Experts of a small language model: a sigmoid router.
Below are experts of layer 10 (counted from 0) of a mixture-of-experts language model. Rows are named router (the router's row for the expert), down (a neuron's output weights, with its number) and show model dimensions 0-127. Each number is 128 + 32 x the weight over its row's rms, rounded and kept within 0 to 255.
Before each expert's rows: "comes before" lists some tokens at least twice as common just after its tokens as in all text. This comes from a sample of Wikipedia text that the model never trained on. Tokens count by the router's weight.

# expert 11
comes before: " of", " of the", ".", " and", " was", " to"
router [158  95 163 126 136  65 147  90  92 158 149 147 126  96 126  97 111 126  99 108  61 109 169 113  78 128 132 121  78 172  82 147 102  98  65  99  88 136 105  64 169 149 183 175 155 112 144 137 115  91 107 163 131 171 154 152 131 123 131 110 173 117 146 117  96 116 137 139  81 127 209 128 137 149 129 149 114 131 134 152 148 133  83 144 134 102 148 184 155 126 161  89 146 110  67 154 128 116 105  85 142 156  73 152 121 123 112 172 172 136 148 120  80 176  96 122 136 145 159 149 255 131 140  92 132 108 100 154]
down0 [ 81 129 137  83 111 116 185  88 108 140 102 123 175 152 161 112 104 155  95 104  94 162 120 116 117 143 143 138  92 126 135 156 127 134 135 176 176 131 155 153  99 167  82 178 103 148 146 110 140 144 160  94 171 164 144 108 132 107 150 122  90 137 168 151 134 135  95 133 147 149 142  82 175  85 123 118  93 103 102 118  73 127 137 157 147 175 153 135 165 133 115 187  86 179 238 151 106  44  94 146 115 183 151 129  83 114 132 121 162 110 161  85 122  91 187 121 157  91 118 107  94 134  94 186  73 195 157 123]
down1 [146 200 161  98  38  91 154 104 140 147 103 123  75 106 155  97 103 103 137 149 103 138 173 136 109 132 105 129 143 128 146 125 163  98 160 132 127 136 117 131 125 175 152 167 134  62 175 141  66 110 208  93 133 160 121 114 176 124 132  85 116 143  85 134 113 110 124 170  84 186 168 101 128  65 139 131 107 116  95 187 149  81 101 163  97 169 132 164 138 122 126  84 136 168 111 122 121 182 102 178 141 150 185 185 165 164 130 158 122 130  78  61 138 174  72 113  97 127 125 166 156 160 124 137 125 110 131  99]
down2 [139 143 134 133   0 112 129 113  81 166 107 156  97 128 171 171  99 136 147 149 125 146 113 136  77 114  90 156 161  74 100 112 104 141 141 122 149  95 143 101  93 144 153 126 129  94 126 107  99 108 121 155 105 127 115 145 113  97  82 156 127 129  89 120  70  68 138 208 140 119 148 157  87 136 123 166  88 144 120 171  53 107 122 135 180 110 163 154 167 118 127 106 138 138 110 112 116 144  84  71 111 222 129 153 134 104 131 165 121  73 129 137  91 149 125 170  62 125  88 126 122 103  86 115 105 146 132  72]
down3 [102 169 117 148 163  96  57 101 131 119 149 105 115 135 110 151 128 153 174 134  99 176 132  66 110 145 112 126 110 183 128 112 135 138  82  79 168 110  70 115 153 102 141  94 140 107  95 136  85  91 143 156  82 148 124 111 108 157 106 101 129  82 119 124 146  42 145  90 198 109 143  89 117 140 125 141 119 145  76 132 153  99 141 125 181  36 141 147 110 114 157 146  73 123 123 102 136 177 130 111 132  99  72 152 117 146  95 105 105 159 151  78 152 112  93  50  89 126  53  84 166 130 181 104 153 112  95 160]
down4 [152 142 115 150 160 119 100 125 149 153 160 116 147 147  51  85 143 209 149 144  88 145 175 141 121  71 136 137 105 132 119  58 158 109 103 132 128 142 176 141 160 108 196 161 136 102 169 107 169 147 155 147  85 148 125 157 113 196  88 107 131 175 116 159 117 123 112 152  79 106 134 163 114 151  80 102  95 133 141 141 167  52 109 109 126 191 142 109 167 159  84  59  63 173  77  74 100 119 152 123 142  85 132 143 121 100 128 135 161 127  77 123  99 119  94 121 164 124 114 114 166 105 197 112 152 135  95 149]
down5 [ 77 143 143 140 108 103  94 127 102 144 108  76 131 162 114 107  93 112 128 123 176 133 120 164 129  84 176 122 153 142 153 104 196 130 151 111  98 166 131  95  93 128  75 167 128 154  99 172 185 177 111 147 140  96 172 158 106 162 210  99  92 172 177 122 122  99 123 117 160 125  50 161 140  88 102 166 142 142 114  86 173 158  16 169 141 113 142  62 157 149 109  94 152  88  91 168 164 103 156 109 135 149  96 145 140 147 175  78 101  95 107 136 118 139 118  83 152 143 111 162 106 129 123 146 144 126 166 105]
down6 [135 132 129 125 255  99 107  83 175 141 177 110 132  87 122 140 107 178  89  55 148 115 195 125  99  79 102 113 177 150 168 126  94 159  92 141  96 139 112  44 145 115 160 155 122 120 155 136 119 134 172  89 159 183 170 112 152 107 141  94 131 132 117 111 117 115 146 136 119 108 116 192 106  95 124 122 170 137 131 101 141 119  63 154 107 162 140 155 158 122 174 148 118  95 118 129 198 119 174 107  98 129  74 125 147  89 136 135 174 133 123 161 146 155 118 102 127 150 122 121 167 131 129 142 185  83 117 139]
down7 [ 86  78 139 158 122 128  91 112 130 144 166 161 107 195 121 201  78  88 108 127 155 153 116 133 116 201 118 148 134 182 143 183 164 129 137 131 104 116 191 112 135 108 102 116 167 116 172  84  97 107 145 142 130 149 148 197 121  89 139  98  83 132  40 163 163  97 104 158 124 121 133 105 109 175 159  98  86 106 133 202  98 102 102 147 179 158 142 145  99 180 128 146 113 151  72 113 115 116 151 149 130 140 160  97  85 144 145 126 165 134 134 144 127 173 123  71 154  93  90 170  94 160 100  90 150 135 156 189]

# expert 15
comes before: " | ", ".", "–", "\n", " |", ")"
router [122  88 255 141 161  71 203 111  41 141 138 159 111 137 146 140 163 126 170 111 145 157  92 179 170 134  85 194 110 173 126 150 148 118 101 169  82 143  96  85 132 169 141 140 137 132  95 154 130 102 121 126 160 132 157 149 113  99 113 106 135 161 165 125 136 147 152 122  71 162 169  69 120 179  95 128 106 100 122 102 105 128 125 110 115 158 146 167  91 143 170 139 143 151 135 146 154 137 119 119 115 112  90 124 120 135 178 145 135 172 127 118  44 101 103  94 149 104 164 154 162 101  87 158 130 141 122 146]
down5 [164 157 125 123 191 120 116 122  82 112 134 149 204 182  95 148 118 148 145 111 105 111 116  91 129  94 130 115 103 129 125 102 128  82  81 152 125 105  99 188 102 164 208  83 101 120 165 112 121 185 125 110 193  78 161  81  81 182 102 113 124 137 125 121 155  92 118 138  31 120 103 110  97 113 128 105 120 103 104  97 137  92 141 122  98 118 101 134 152  93 134 152 136 159 111 136 168 101  61  92  80 103 126 152  91  84  87 115 161  98 154 126 143 136 149 180 136 122 118 110 206 126  71 172 108  68 118  98]
down6 [129 155 115  99 160 110  99 154  61 184 163 116 123 117 109 181  45 112 195 146 166 130 121 136  70 122 121 134 156 100 132 111 179 114 143 121 139 116 119 116 104 180 132 189 134 175  96 176 125 173 126  89 162 190 117 115 131 153 101 116 154 185 107  81 113 118 152 160  74  88  60 146  86 140 119 209 116 102 135  89 162  97 123 128 128 156 191 122 147 140 146  98 129 192 126 122 160 103 160 107 127  63 109 157 148 114 143 121 167 126 157 145 164 120 109 144 170 101 106 125 148 146 102 169  64  82 117 153]
down7 [132 143  67 171  16 175 129  90 123 149 127 143  89 116 169 132 134 141  81 164 119 109 121 146  99 137 109 105  37 161 131 161 112 175 171 130 116 114 174 144 151 112  82 191  86 142 126 108 124 111 136 144 104 184 119 140 178  81 121 136 118 140 123 147 140  95 124 138 101 117 131 115 164 140 143 121  81 128 129  82 126 152 177 112 181 111 126 164 146 106 129 177  86 174 138 186 173 166 143 120 162 103 146 146  90 149 121 133 170 117  87 147 107  63 110 115 148 115  57 129  82  72  63 148 146 158 138  90]
down8 [110  88 118  73 129 163 169 140 108 185 139 169  97  80 122 152 117 106 115  83 110  62 123 107 157 128  91 113  78 123 118 103 102  89 142 126 115 164  88 150 152 164 117 137 176 113 214 132 101 115  96  81 126 105 156  83 136  92 142 151 145  82 113 179 115 144 142 128 211 120 128  40 101 142 131 127 135 121 148 155 132 172 137 156 138 106  91 175 160 122 109 213 156 143 118 101  74 104 151  62 172 107 140 160 129 139  99 144 182 143 109 139 143  77 155 169 120  96 156 147  98  98 133 116 169 143  90  73]
down9 [122 166 175 209 103 183  58  96  99 120 129 116 175 115  51 100 140  79 110 162 150 131 109  70 145  78 131  88 135 118 115 103 122 161 195 114 126 103 146 124 139 110 115  77  73 102 119 135 155 143 113 134 105 106 128 107 139 160 156 143 127  66 110 108 127 157 102  92 145 144  96 214  81 126 126 202 111 157 115 163 143 132 164  71 132 121 136 128 115 146 143 192 141  71 141 131 149 140 132 151 171 160 123 133 160 171 119 142 117 138 105  96 182  77 114 146 108 179 114 119 115 108 179  88 103  61 117 150]
down10 [108 144 175 143  77 140  55  89 129 149 119 114 159 145 128 107 114  91 139 203  66 204   8 135 182 109 127 140 178 148 142 105 119 134 122  98 154 107 138 145 105  87 129 133 103 104  89 134 204 135 180 135 135  92 127 109 105 119 161  77 119 150 155  50 111  63 147 109  85  92  71 132 122 105 144 117 183 194 137 129 113 125 126 134 132  71 153 156 105 104 108 149 148 129 156 115 160 133 106 122  74 145  94 129 123 130 126  86  79 152 105 131 135 100  87 140 118  98  90 136 139 161 110 107 139 149 156 117]
down11 [184 110 112 129  98 148 180 128  98 152 101 135 112 160 170 117 118 130 156  69 172 145 176  87  64 125  86 116 196 220 133 134 114 120 112 122  59 101 161  77 157 128 143 119 124 134 140 118 121 133  98 111  99 147 158 140 149 118 128 118 127 120  93 163 107 118  95 136  80 118 210 138 136  86 109 136 134  83 105 143 151 208 139 103 119 169 106 158 148 132 186  59 118  98  91 108 104 125 123 120 118 165 170 191 135 125 163 118 152 184 169 159  79 159 196 160 157  97 162 167  95 121 125 136 132 138  90 116]
down12 [133 179 155 188  54  60 118 103  80 151 143 124  92  57 107 158 141 109 101  94 104  91 120 159 108 119 138 163  86  79 108 143 132 163 168  72 162 189 134 153 141  78 146  97 168 125 153 112 125 153 151  56  56  94 108 140 161  98  67 163 131 127 157 114 121 119 121 132 112  90 137 112 165 119 103 168 193 182 128 135 144 116  69 123 103 136 137 131 126 114  69 110  84 111 148  90 145 160 110  73 179 142  91 150 133 157 139 125 115  98  85  89 127 133 172 160 130 154 116 128 127 104 126  57 129 120  99 108]

# expert 17
comes before: " | ", "\n", " |", "| ", ", ", "–"
router [146 141 203 141 207  48 148  89   0  52 126 163 119 124 111 152 141 109 131 151  54 124  96  81 101  98  75 184 110 162 131 145 117 114 129 158 116 132 163  96 127 157 113 153 137 138 139 157  88 170  95 159  72 118 165 136 122 132 150 137 153 125 195 105 124 116 178 125 123 103 177 101 129 166 111 177  93 111 169 106 105 131 135  89 126 169 137 177 126 102 115  95 139 113 123 138 135 108 110 104 135 132 135 151 115 100 176 118 130 143 131 148 105 125 117 167 122 109 144 153 184  87  87 133 129 121  90 121]
down5 [111 117 181  97 122 113 119 111  87 102 163 155 127 137 137 161 124 119 100 143 126 133 123 136  78 103 125  59 153 142  61 154 117 132 141 137  84  83 100 176 163 152 117 125  94 152 154 126 158  68 165 135 159 124  98  74 127 160 140 123 125 130 131 132  78 160 139  81 102 216  91 120 101 141 104 170 118 106 139 113 146 146  95 149  65 214 117  87 174 151 150 157 184 119  81 111 112 123  78  85 143  66 135 133 173 100 131 157  91 122 175 183 138  99 188 141 151 139 106 143  87  65 151 121 102  65 105 101]
down6 [109 173 108 123 114 109 104 168 133 153 153 100  99 112 129 117 120 183 121  77 111  89 118 155 127 160 210  60 121 168 122 131 173 128  98 137 107 103  87 137  98  89 129 100 146 150 146 122 105  97 156 148 129 103  71 144  96  84 109  69 115 116 145 183 182 135 110  76 145 151   0 135 132 121 132 116 105 184 152 148 170 172 123 164 157 135  77 105 101 125  93 142 131 107 108 126 171 124  53 131 102  86 108 128 118 154 112 138  57 129 103 121 130 154 116 124 110 150 119  95  98 149 195 148 150 146  94 135]
down7 [181 142 119  84 100  58 132 156 151  98 151 156 141 102 139 163  43 105 146 156 100 108 140 116  86 154 129 188 124 107  95 172 111 110 145  85 115  92 110 160  80 122 126 184 133 142 142 103 118 133 115  98 178 111 151 199 154 162 118 145 136 181 108 107 106 114 174 153  74 143  99  88  99 174  96 149  96 114 110  60 101 128 113 134 192 187 167 139 206 111 121 108 137 152 119 198  93 114 147 107 157 135 133 122  92 118 130 135 146  78 133 213 130 169 101 130 124 146 108 131 114 141  84 139 154 100 158 177]
down8 [140 105 111 105 202 147 109 113 128 180  88 151  79 163  82 150 115 144 119 150 118 135 116 129 115 131 166 147 145  45 213 128 149 135 128 112  95 129  89 165 152 102 153 173 152 101 135 123 137 130 161 108 185 143 138 120 171 145 113  84 154 162 152  84 110  53 174  96 126  96 117 185  50 127 136 140 196 104 177 136 154 158 125 123 136 163 133 123 171 136 133 122  77 110 165 139 107 127 164 157 133 181 154  84 154 137 118  86 183  90 199 112 197 107 101 149  90 108 164 126 141 130 130 118 132 155 181 144]
down9 [190 152 134 179 171 137 125 136 136 141 130 118 122 158 163  94 169 153 116 161 118 133 107 124  95  91 151 124 162  90  99  73  96 109  95  91  89 109 189 128  93 100 203 112 158  91 179  65 105 133 161 108 112 135 154 120 121 115 138 109 101 118 148  25  84 142 176 146 129 126  99 107 128 138 146 113 107 105 172  92 117 138  86 136 153 109 136 180 162 118  78 137 131 164 139 159 125  88 113 152 176 120 171 115  71 106 107 170  97 174  98 144 126 215 155 142 194 149 126 126 171 177  71 149 125  93 108 109]
down10 [ 78  78 144 126 154 127 141  88 132 141 166 209 114  72 141 130 173 132 120 165 121  99 123  92 131  79  69 136  78 103 112 155 100 159 123 108 104 113 113 121  81 206 171 128 156 107 112 149 118 108 149  92 123 106 135 159  86 100 166  98 105 136  68 110 119 150 177 126 155 162 143 176 152 178 138 129 143  81 153 116 130 113 129 121 182 165  75  97 203 149 108 104 178 106 199 105 152 168 129 152 118 177 168 137 163  94 173 117  79 136 104 151 123 100  80 124 142 124 155 177  71 145 126 157 112 128 104 183]
down11 [122 163 134 115 104 156 137 143  96  71 158 165 112 140 161 151 172 138 142 124 112 124 121  90 130  97 130  94 155 171 116 136 137  85 114 222 130 134 142 155 132  84 125 110 159 107 124 116 179 104 139 163 111 116  86 170 183  54 106 141 122 101 144 132 138 103 148  98 193 176 194 186 162 173 174 186 106 148 110  93 182 168  59 142 113 107 138 156 113 137 146 163 157 101 162 176 136 151 146 144 158  66 115 101 120 146 134 108 182 109 199 123  91 197 163 154  83 150 106 155 123 123 149 144 143 142 142 169]
down12 [110 110 178 105  66 116 187 122  75 200 154 128 109 103 125 120 106 122  65 150 152 133 136 164 115 151  82 159 103 160 157 127 114 146 177 137 144  98 110 124 111 107 148 104 175 104 126 109 160 120 118 146  74 139 102 128  86 156 101 123 128 141 100 121 160 143  57 111 137 158 158 119 124  73 166 102 139  93 172 132 128  94 122 124 122 124 158  61 142 204 125 135 124 121 122  74 167 120 142 191 109 141 112 137 127 146 166 144 141 148 122 139 167 229 176 192 141 110  85 196  81  87 123 162 121  70 114  82]